Weights of a small mixture-of-experts language model, trained from scratch on English Wikipedia.
Experts: 6 picks a token, a softmax router.
Training: a variant of Adam for the experts, 460M tokens, 7018 steps.
Below are experts of layer 2 (counted from 0) of a mixture-of-experts language model. Rows are named router (the router's row for the expert) and show model dimensions 0-31. Each number is 128 + 32 x the weight over its row's rms, rounded and kept within 0 to 255. Numbers have three digits each.
Before each expert's rows: "mostly gets" lists some tokens that are sent to it at least half of the time; "raises" lists some tokens whose logits its average output raises strongly, later layers aside. This comes from a sample of Wikipedia text that the model never trained on.

# expert 27
mostly gets: "ij", " Sam", " Mor", "ñ", " Mah", " Moh"
raises: "ar", "el", "at", "on", "ig", "ic"
router:123104138198101064117186131106178150076158114141100101069137128170125085148157172155125116134082

# expert 11
mostly gets: " also==", " Born:", "Personal", " Website:", "|---|---|---|---|---|", "|---|---|---|---|---|---|"
raises: "=", "Scientific", "General", "St", "201", "Personal"
router:100081106098079145106144157133170132129105125070122143141144113120098098101169132108144045173099

# expert 51
mostly gets: " mod", " process", " Commission", " wind", " model", " power"
raises: "ing", "er", "ings", "ings,", "es", "ers"
router:094229154156152145106134117119102154102142129153128134165194197111160165182082110139131102159066

# expert 43
mostly gets: " car", " present", " military", " fund", " main", " land"
raises: "s", ",", "-", "s;", "side"
router:148109142122151205110145166150104171102116177169143109172146165108151181159080064119118091085165

# expert 17
mostly gets: " L", " M", " V", " P", " G", " S"
raises: "I", ".S.", "TV", "BS", "S", "V"
router:097137111145090133085114111106153094128153120183129173093099088145138126163143114175097175170047

# expert 31
mostly gets: " ab", " \"M", " pr", " bl", " comp", " cons"
raises: "it", "oll", "el"
router:118141139131136180112158112138212124092178131140122156197184129151168166095178133065091114110146

# expert 6
mostly gets: "\"", "\".", ".\"", "==S", "==See", "\n"
raises: " |", ").", ")", ");", "),", ";"
router:120164092114103164106108145100103089141146151119125119077148161126162110164157131061134158106094

# expert 16
mostly gets: " sc", " qu", " ab", " pr", " j", " g"
raises: "ub", "at", "em", "oc", "ar", "ab"
router:129120139122107150095131084118164178070180130126161151151129135152161166106192125126125099099146

# expert 61
mostly gets: " published", " said", " election", " life", " Born:", " character"
raises: " on", " a", " by", " in"
router:148126111151116117145131162150170176117101187112148120195214145152135153139122108145147161066172

# expert 58
mostly gets: " (19", " 192", " 194", " 190", "–201", " 189"
raises: "th", "4", "3", "1", "5", "6"
router:071125183146167103167105154163199126120110155142125150113106144094079144168090101149161161111084

# expert 32
mostly gets: " well", " car", " off", " special", " present", " period"
raises: "s", "s.", "s,", "s:", ",", "s;"
router:138148113126119165127177118102106170118154129167142139165145113118141112159052091035142105086110

# expert 39
mostly gets: " Ber", " Wood", " Brook", "wood", "ak", "b"
raises: "-in", " of", "-f", "-r"
router:086127178172153130152114121168044105088120113147122191081100175136131106113113112144111184113136

# expert 23
mostly gets: "oph", " 1–0", " Ak", " Mat", " 2–0", " Nik"
raises: "ion", "o", "ion,"
router:163132109160128076084121105093162135204096144098090164143114176096110057113179129154136122105167

# expert 19
mostly gets: " Mal", " cor", " Mor", " Don", "ñ", " Fran"
raises: "or", "b", "ch"
router:135100138205153084140200137136201169109192123137091120103079111124143106121152143151068089128079

# expert 9
mostly gets: "==S", " also==", "==See", "Personal", "==C", "==R"
raises: ".", "r.", "and", "or", "ur", "}"
router:112143154121066154125142116144203124089116137079100109161168115112142097082197187091119110080101